{
  "n_layer": 9,
  "d_model": 256,
  "n_experts": 32,
  "experts_per_token": 2,
  "d_expert": 80,
  "d_shared_expert": 0,
  "activation": "swiglu",
  "moe_layers": [0, 1, 2, 3, 4, 5, 6, 7, 8],
  "router_score": "softmax",
  "normalize_top_k": true,
  "routed_scale": 1.41,
  "balance_loss": 0.00333,
  "balance_bias": false,
  "init_std_router": 0.0243,
  "lr_router": 0.00042,
  "vocab_size": 6054,
  "norm": "rmsnorm",
  "norm_eps": 1e-06,
  "tie_embeddings": false,
  "optimizer": "adamw",
  "lr": 0.00136,
  "beta1": 0.9,
  "beta2": 0.98,
  "grad_clip": 0.5,
  "batch_tokens": [32768, 65536, 131072, 262144],
  "seq_len": 512,
  "train_tokens": 319300000,
  "steps": 6731,
  "dataset": "wikipedia_en"
}
Below are experts of layer 3 (counted from 0) of a mixture-of-experts language model. Rows are named router (the router's row for the expert), gate (a neuron's input weights, with its number), up (a neuron's input weights, with its number), down (a neuron's output weights, with its number) and show model dimensions 0-255. Each number is 128 + 32 x the weight over its row's rms, rounded and kept within 0 to 255. Numbers have three digits each.
Before each expert's rows: a language model's description of what the expert responds to. This comes from a sample of Wikipedia text that the model never trained on.

# expert 13
Description: Opening parentheses before unit conversions, birth dates or DST, plus mid-word pieces like Steeple-ch-ase, fl-av-our, under-per-formed.
router:120159050158086150155163170103154110146097107144114113160084151129168170131125109100108100155157151199136141134136154107133136122168167168117143081160120218113108124126131108152070110111170131134154095075129186159184073044123096152136127144084101103119090133139094128077110188150159114086120148113117107105147112038126142095122149106149140095173104092140093200119135132158102136140109092178144131143107160155155131101140103112077144141098110136107089107117145156039127098182144169124127146118131121158121126060175147151204123111103140068097087109067145158146098144115099120132100172072185142074146110151137146141125195128125161093127161122088104105107160140078122089149165130156058095115054138100148141128139107132173157111164168080129120200166099161150114197117156196
gate27:183126146135130150082133100084122120176114168152167158141144140133043196115178155130155093153209144187108164069134099133133131072153122064079136130096098152124191103155117194124132065133084151191119121144121102180169159150136092143155120136128124141100109113152156157129098129133146130175083156085153137151141128130144121122190038119150138109108107113078150065138124122137109179075108130077181116123112110115160108122125158167094155163147143174111115109137057140133080133181105114134172147116126066074140164121157117197103113132149168140104090118096102162101130181173149148191120155172129151163105142175174128080156156149150170203103082114129137123059148073153175127125102054099105147108111144125127122148165122104201146144125191121141169110166131138169166128152137139
up27:101133203124135191183120114130122112151159099117091069115110116094092106084084123139124130111132134133182160177081100149116130160061096142181159146143158145138123140103099101136140155100192119053139130134151076076144158080119072123111100070132091080134166118142174144120148077100182154174125108126121107144089088151102123111161149140077097178114121198146101140106157195103101160171142153085085133115112126181166163105114131085148087123142099151096114131123161091143156127133189159109116087146121159128167108136099167106125116119069138194163151160103173161121115184128167133120188152174138144127075124109148158140220129130130095127154174104125108177179099084184095149102160176120142146203118161096160164155126159150106167102095140144066170176148108120174059075104164111
down27:103070087149096104139175100158111141136159193134195122083089178158160064067134119164118157077174156160086171195175125155119121086203117114115108116147145152117152162164131099162112178109119158106135149165194133092136161151156161130088054139126071104059139145101144122147078145138104176120111136107122116094101165115064150143139165171125150114122090074120122121118138131106099231153106110156169178099086040088127128140124113104166123159097103100095111095117131117129147136119092097093131165118133097122055059096126099155141167082088119145125128091087133113153148142165133140122097174130138105087094113158108092052080144114100143112119154132124096143126150141110156104191166164146124126107148167066162127086145126136144062139171164126123150160188182139142094133146107061
gate28:094148123129115120113105153090201105197166090097150087122118187074089137114165109119126136094094125117138164103076064162160120077189113137223104181115150114172101127175106116110091167139147073118149167118115140075131137149169154104177157189128119060134122111150114136071119188109115171106125174139114135114124120129132132124160127160113163122146189136100114118128147068131190138145060105121155098048108134130166119197139149099081104130110105130119140105167103135119126112143127107096159135127094158120155145138095135067136091175126228115117099159131091117109111142077140112209074146078151126118065086063131166123145122179073140127150135090188136145155134172139185155148104141119124133171129073083126138119198116122140075173112068109099142097135123093128143180147115095
up28:181136093243104152164162143136144141135165177090099071107081141150135097127107054143131142055137172165081093128101099151089145113087126135111113143129186118089153174115148133139106166087130131083085158149144112164144164146152104042138121121142170151135127088114119116145107102078099096151058096066071155188112122191126137165105180160084156136139161112092127127095143081139172135183124146068118120082094140120094127136115103144101114143078139190156103148079167112148144119067091122142123120184126152102157091181148122161105125098129132147161132144166182119138133086105141113168135140133163113146109121095110177138145092193105112173096092178101117168145126142146133095084068141140137173136138202105084069119089101182100124166144086146170082182155139147131071135103152164
down28:122117130116097145090125101154165094143136163109173066143165138190076117107094054111142211142106156126106161097151133124159113135097124098100155137151149106130137113115095110119136144152192146143081149156148167163148085130072168136092195143151143054085152106108135181097123097179156126125132106156169139086157126174154185094132122089090093115117209177097105087130076128106167113143108145181148104124093087094155136140042059134158095116149154100097106107111107058086164124162185118166162148115143143159192117172159097130137093171172203085148112130125110154124097132116127088149157132087139139159115139153084151070181112124135074111112165107134152119110099144187132150090093130092093091091167106103064109167071166109147162105184156090095102075130141160113153119157113091
gate29:100170075217144164114172094083180133187103128099125127139091126077133145112193104135160200101077111101134179185140099094108104143167122138132123127129170140088186189165116124146150118209126129147134154146078143151166151122107113158095093149112155110138091186143133075133116149176137150168042159122133122119120058096091092065165102146095173138145050199103133174106140121096124145116060124106112134140087098159119163132107122128069112116095134119119124114096146121122125094062104099122133137128143145111155106090119137144167109140112189146165165121166160151101177140151148157138158110151136188129110137135150113124101122134084167115068174073172092111109148099128139125082175077080085094115095195053124166056142133122129170162134105135150168148194116102091151130150116150
up29:126127109161134059096148141075105134154157127106196104100091073137143156183099163181139114109205082159135047134119173114154141171120114181118153115117165161163167076134075151123102173131155092136146096145113109120186154174095181184133130131165106152158107081101097160057166132133120113123095120134139129127153127086179138083101170049146120091159135147138123126104149164143117093147109085156115081081109106102187174159088111146163165140122110156109112148095114143099177103153111181159079139143106094122061125087145140137108084131140113171081095091117145126163130108172077084114164144121169095102150175083092101156089079100117092171054150140117133135161097128109179130077162123137102105120183087163164141089169156107109141173131125118076093154157179172131212164146108138
down29:151138149096149106092107132097068165103121036166154122139133134150099090120116101160132164130124049121121069103068153139142098174137201119077098126121160092180152106110093165076115141116112154156149121178091153144129122099133058189153132115157112154160142117098151128194134152143143142158119105165107123116079145063129098109147117086110101090117097160096158150136158134101121096166094147149180133107173162094155102132206134190109126128142152123221089122088123050152101124122148092149153093170122131064125138112124145138091119157121186160102117132179122128169150150108141182103133090125151082151086138095132181135115145196123108175151136078156180080134169164059095134148096138128131160100064098089150165105219155144083102097140131091166155121170135156100155141126173087
gate30:165135154196197135139116158106118106129117164135130100073140110180104108153162120108149141103108110153080138109166072118148158140134144081097090111133112119127140147123186120121156089176137206149129142178141102121175133087115104143051158160108129092111080149121106092090133119138141177078159123166127118127092054121138117122145132123144139095096140075126163150115160115089125052123077071105122115143115150113105130174169160118154099184130095157151152114153157110168032084083127134160105180136082130129196156124120120189167165039107125078142150173214161142134116122156136139117133137118127141238111128144187156099103100126130168118158141121139162128059167099155185183174158090089098134140093139107081122105133038147086127098142131141147148142148154114071093152145123100
up30:094155133129142198103110185127140150181137079130136143140137161158124151104142126130066115162123179110169086074076090134103151144103111120162175118114151167141095138115114126139101176085180093107150106068121086120103154132135159168176161129089092128125126114164131147135147092144070108124178078121087138141144100144170122191106227075164100146099151130113089093123087100144154140111171118081160141109084107122174104101036132132126155110094142132191162171116132106119135156153114118154097175121172089098086103141108158118119074112085102117125097161106097114173069080175168076196183109144104100152125141141152112134148206190127094195112133113101112120101139126116135088086149113135193109150141177100109148155119202156197153133099135134068102088090091087141152119107196120
down30:111171106152150098142139153141088144156156139146070161132141101127128131137148126152107157177140093180143149082110109083096106128109134031131110089155106153136206095107170137122084065092105123131141126143095067054083142168094087087109135147107139177130138093103142156114143092117092090117197172115133136111179143139136105129112148171128148137106207106112159132090169130121123113148152090147131160120097107077176123093091120148137124157053113138155142172138147106066123139117176081142123182168101127140126135109168107129164036088128109156111152145156107076083108190149161129153123122110112153112113107171182124174083082160082085107102178152081139170097136125120084074102067082180112058177156155139140197135114066106160099102123102124122163148095099101129072165084184151
gate31:132101191097146157127160119132131149131166195155124107139127152061079107133130117187158120103109154088097126120146160204136156103186119142121145142105106121152097088176108085100125111102138172089145144099167104129129157168168138175097116075138121155144148105131139147125147096155095104130149128151110164136155084141126054117117153130061156153135111132115107143118125149009086193143129190131066113184147101174138114061180186131153100112146161132152126171093121097079128104057124124121114091209100101085098093159154125067115115098146190137160117156104086104141125081078136149162087091175084124148155152140110100092061164146157150053080109058159152130099143166175109133100067116109154090168128109104117134127108143084162194132161152120167129131127161151112170155145162149
up31:163156128099118142092116121142157083114117109130134074149202116186121117165076190103156181107127081096155159139062112089129133091037124136092140154135136149135172114137109181126129117190124123144092121124191165153143118151118177139069160113116133140140103110064100124125136109105179113102070117138108103138105130148156171100129057169033104162128142173136122091155148056115126124116093099154110093113163158130067140119157109080184163148149160166159135105159138142123130126192130170100120089086073131190153137105101138144097158123155113114126125146144148138143148094081128178125105107129138117137125110122076135165168172084102093141186097158190159157175122146146134159188040178107135137117071162043123118088139130177102095128120117142150133097131160151144042104136090066
down31:125100152165134087194165121123142117137049117083140100151164089103161142183092125078166208106165054118163131182137160093132095083154073103137167077153071137149146141151140146121148067147158143155105071155098241134150152115065157120138157144076052119121122118185136140096072131150089115111093166096127118191076102127110075128148137142093108102097115146104156090151126155103072114155127119134118109129132122132161182097109121136161123106058111129120137082119138158139130145104124077097105134096116155107104142151175162099086143131190143167147154077142150115124126150224123103104168161143101147139164222149092140198121113144088141126117136119127110167105128125174137150140082107119124101140157102130197106083187182131177150138169165128139157117133114131159155186155118123
gate32:169159123146172128102127060094119145165177117112121095114172082131114106101149117100132067099163114137166173077115115121111159152151085155138122139162088139152109134123169162166099104064105115098136064127115152140156085152077131183094164106080149147121126115188135114071122091081151089183107184177140144121139091115161155069117066079153184144113122091179107132120127143061138132163101141169126104157087139095145122176118125103135096179171131186143105128064098110115127145175135081120105167140102113175094144124097038175108111135119107161094193101117150168168140167137135127072134167144122081090174078082165114125102109147140054105116180079136184163126139069124127078149154135120098134057196080121179114101132147166109103148078143075145096136175122103131101125121135126
up32:171098130075129089173120160103198127124078158123133153140089127123120141192121148091118152135156076101140120105109082109105210119142115139093130138092131117123124167144175135163176081080140188094157148114091184181098163146140110187126084071072117129087098140129089158137151143101123081180100194110165177110170058181101133128125147100144149110168085169097074157127169103133090111097119129140120086086132159171041120102129104170143114120153226127123094134107058132133121114155170190122141077133048155109123155063119119186140164099117189167127113129152149139130086116094129133113150175117134151141144097172151130123099101151109124129127080159046133132114124097144114139117135126123188138093074119087131173128153105168132051110188126135160093104109137117165080137155148131
down32:184063084140124084106148126099117150130114134125115170126129098147144138150103127077153038131157084077162110125089155121199121127121156115114148130121130173139124150126105161143048117150109170169179165073177169125109138121122141110104110110130082114145115067069169132075249074170162139094188152134138115117165151170115095128155159070118147113123142157155123123107123072109182063128151160167152067146123061077082143142077140103115090106116153131128097140121161194080112125148135121082174136067170166099159129108145165165154125149129125125146161076139111211109128076157169125151125152159123139102096045150155163157091121155081160081115113123133132170100136157155155104072171077115133151108155132132103139140120142125179129111134122140127154099105085105124215109131109163
gate33:112080059126091083166154083104132106143177122105128101157100111118128131181176119143190140046106107132167121128164108107232126086167131129130128111168085140078177124187141079096149103079191119104136076123110116135152138097218119146102118110125126100121091135081083106093102149118154115126142150138126130199170138119085136138124131146084162137142108171128133197183112152088089169117129171165130166161192112162112125130163203182161134187146101159165149064146098097129133096111088146102122140101119137126155093105108149147124128176117213103162091118079114150143112167158124108066079156175078106124161120099108113091097140151158139087116122090190140135106147101130139107127156133127079102131124141113133155112137152059137097138163056192155078088153125172138119111153189113
up33:120162082101109143128123159146105148147149101116117094149159131112067122125114094091109120056144101125083141169078154070112130174171159131151149095135142129156118121136140154116126152093070121077086150120118144100141168117087091110102134067162136135084135160122141106066114127140067154179119126104120116105101158076097126123170121091157162162087099107185101111100112177141098090177089140094135042167133180086135122050158138130088152136136156149172124092147156098178118138128113102124151184135181127093130112186099124100127124130152094127123152050119124120080100165082130198172119132109125114243133120095080190143170081120118109078112131095151050128120080158154129132118143141196126106154144108112162099130176189121138160173131104163123041152069107126072138125104119198
down33:150141132109147103072140169121128135099106073151171138145184139134096109141122127135105146095133203139122167072111131126131137120134139157165103147137135165148103095117125169171106196155075087168159125116125166145162152144128161131096138146121094127128116143165133155116111138122132087045153088088140089113132141134124116138133139163131145148137106074111137100140099087100121131111045117116162136180105091132165072152120155160071145094092140167122059202116136082085059097152094133156100148069135121107078176173138086198122097135147159123061189082149213110170103137169102150167121124143090186175175133135132118101140162077117105083107120164138113085131187132196199104089121156116155179117132083083129143116149189106205186159122132092181173150082152102150171135090121110
gate34:138157131150203132081134105135087125207134149148152112181147055149086079146175135096116165119103136131077129150146137086130080152143120127111086152075145132170118144125172078133084091099038106124071141172102096118151117155154137141100193044180102144155152088115130186069113095163106113102086168132134138105142105108110148089171124127126153116135120112113116165114157179100077160101057124071125139122103166044111132114112130127123083160150133082140101129187144078126164129084124157109074137125111125127155143095080166144140150149215128092117074179127189187179149214136106121147149136172093094105122155153111097143070113150110103091103108134102191139165105140147153138118131148089150116106160091146193180148133112136141080146178116096078102137154145143107107131099159144
up34:146101129165130153096120155142163090122098153128104138109137121123174095107146065165132134110130106128162112141133130159146186144160120131140140127101151123129045128101103146038072142155122184135164105121085116073161191138119134098151103139102162160178133114112152153147119122192115208170146080083145151088106142172091204144130138174122102112098158074140137040173175128134124094151182092169139138099124099170093142193167110178156154084176084139113159147077141123128128126168076144079141112133149147111133077181115098155108146112097100100158207120155025146130171098112087195141114137074145160138148131101098145116141141049174066141135120112128101146096113102159094151120124190166163161148100189104133092089142182076084147150120105112116121143152119116127121155134080111
down34:123097123073082145124129194103114162029086119094064113084163104175163136136156117122068087191165131108160134121198147128200154125108105072162087136193203107154189101141120108122100128143097118126125167136137122115098099135122132128095166094160204170122109121136083158093181137105124151195128131069123145191132097136115119104089142122101172108180182108119099119099099116096129105119147134131071142192137146125106142153138159128114133110122157136079109092204152114108119148130064138089191120127125115119123137201117162168129175142123058110096148104145093128098120177085096115086171161108103078153129128107108121116169121084116135113168046124131060100147131102105099158136073107065092094076167113157125112120120081138104132145079134091144100171149150112142159089119097108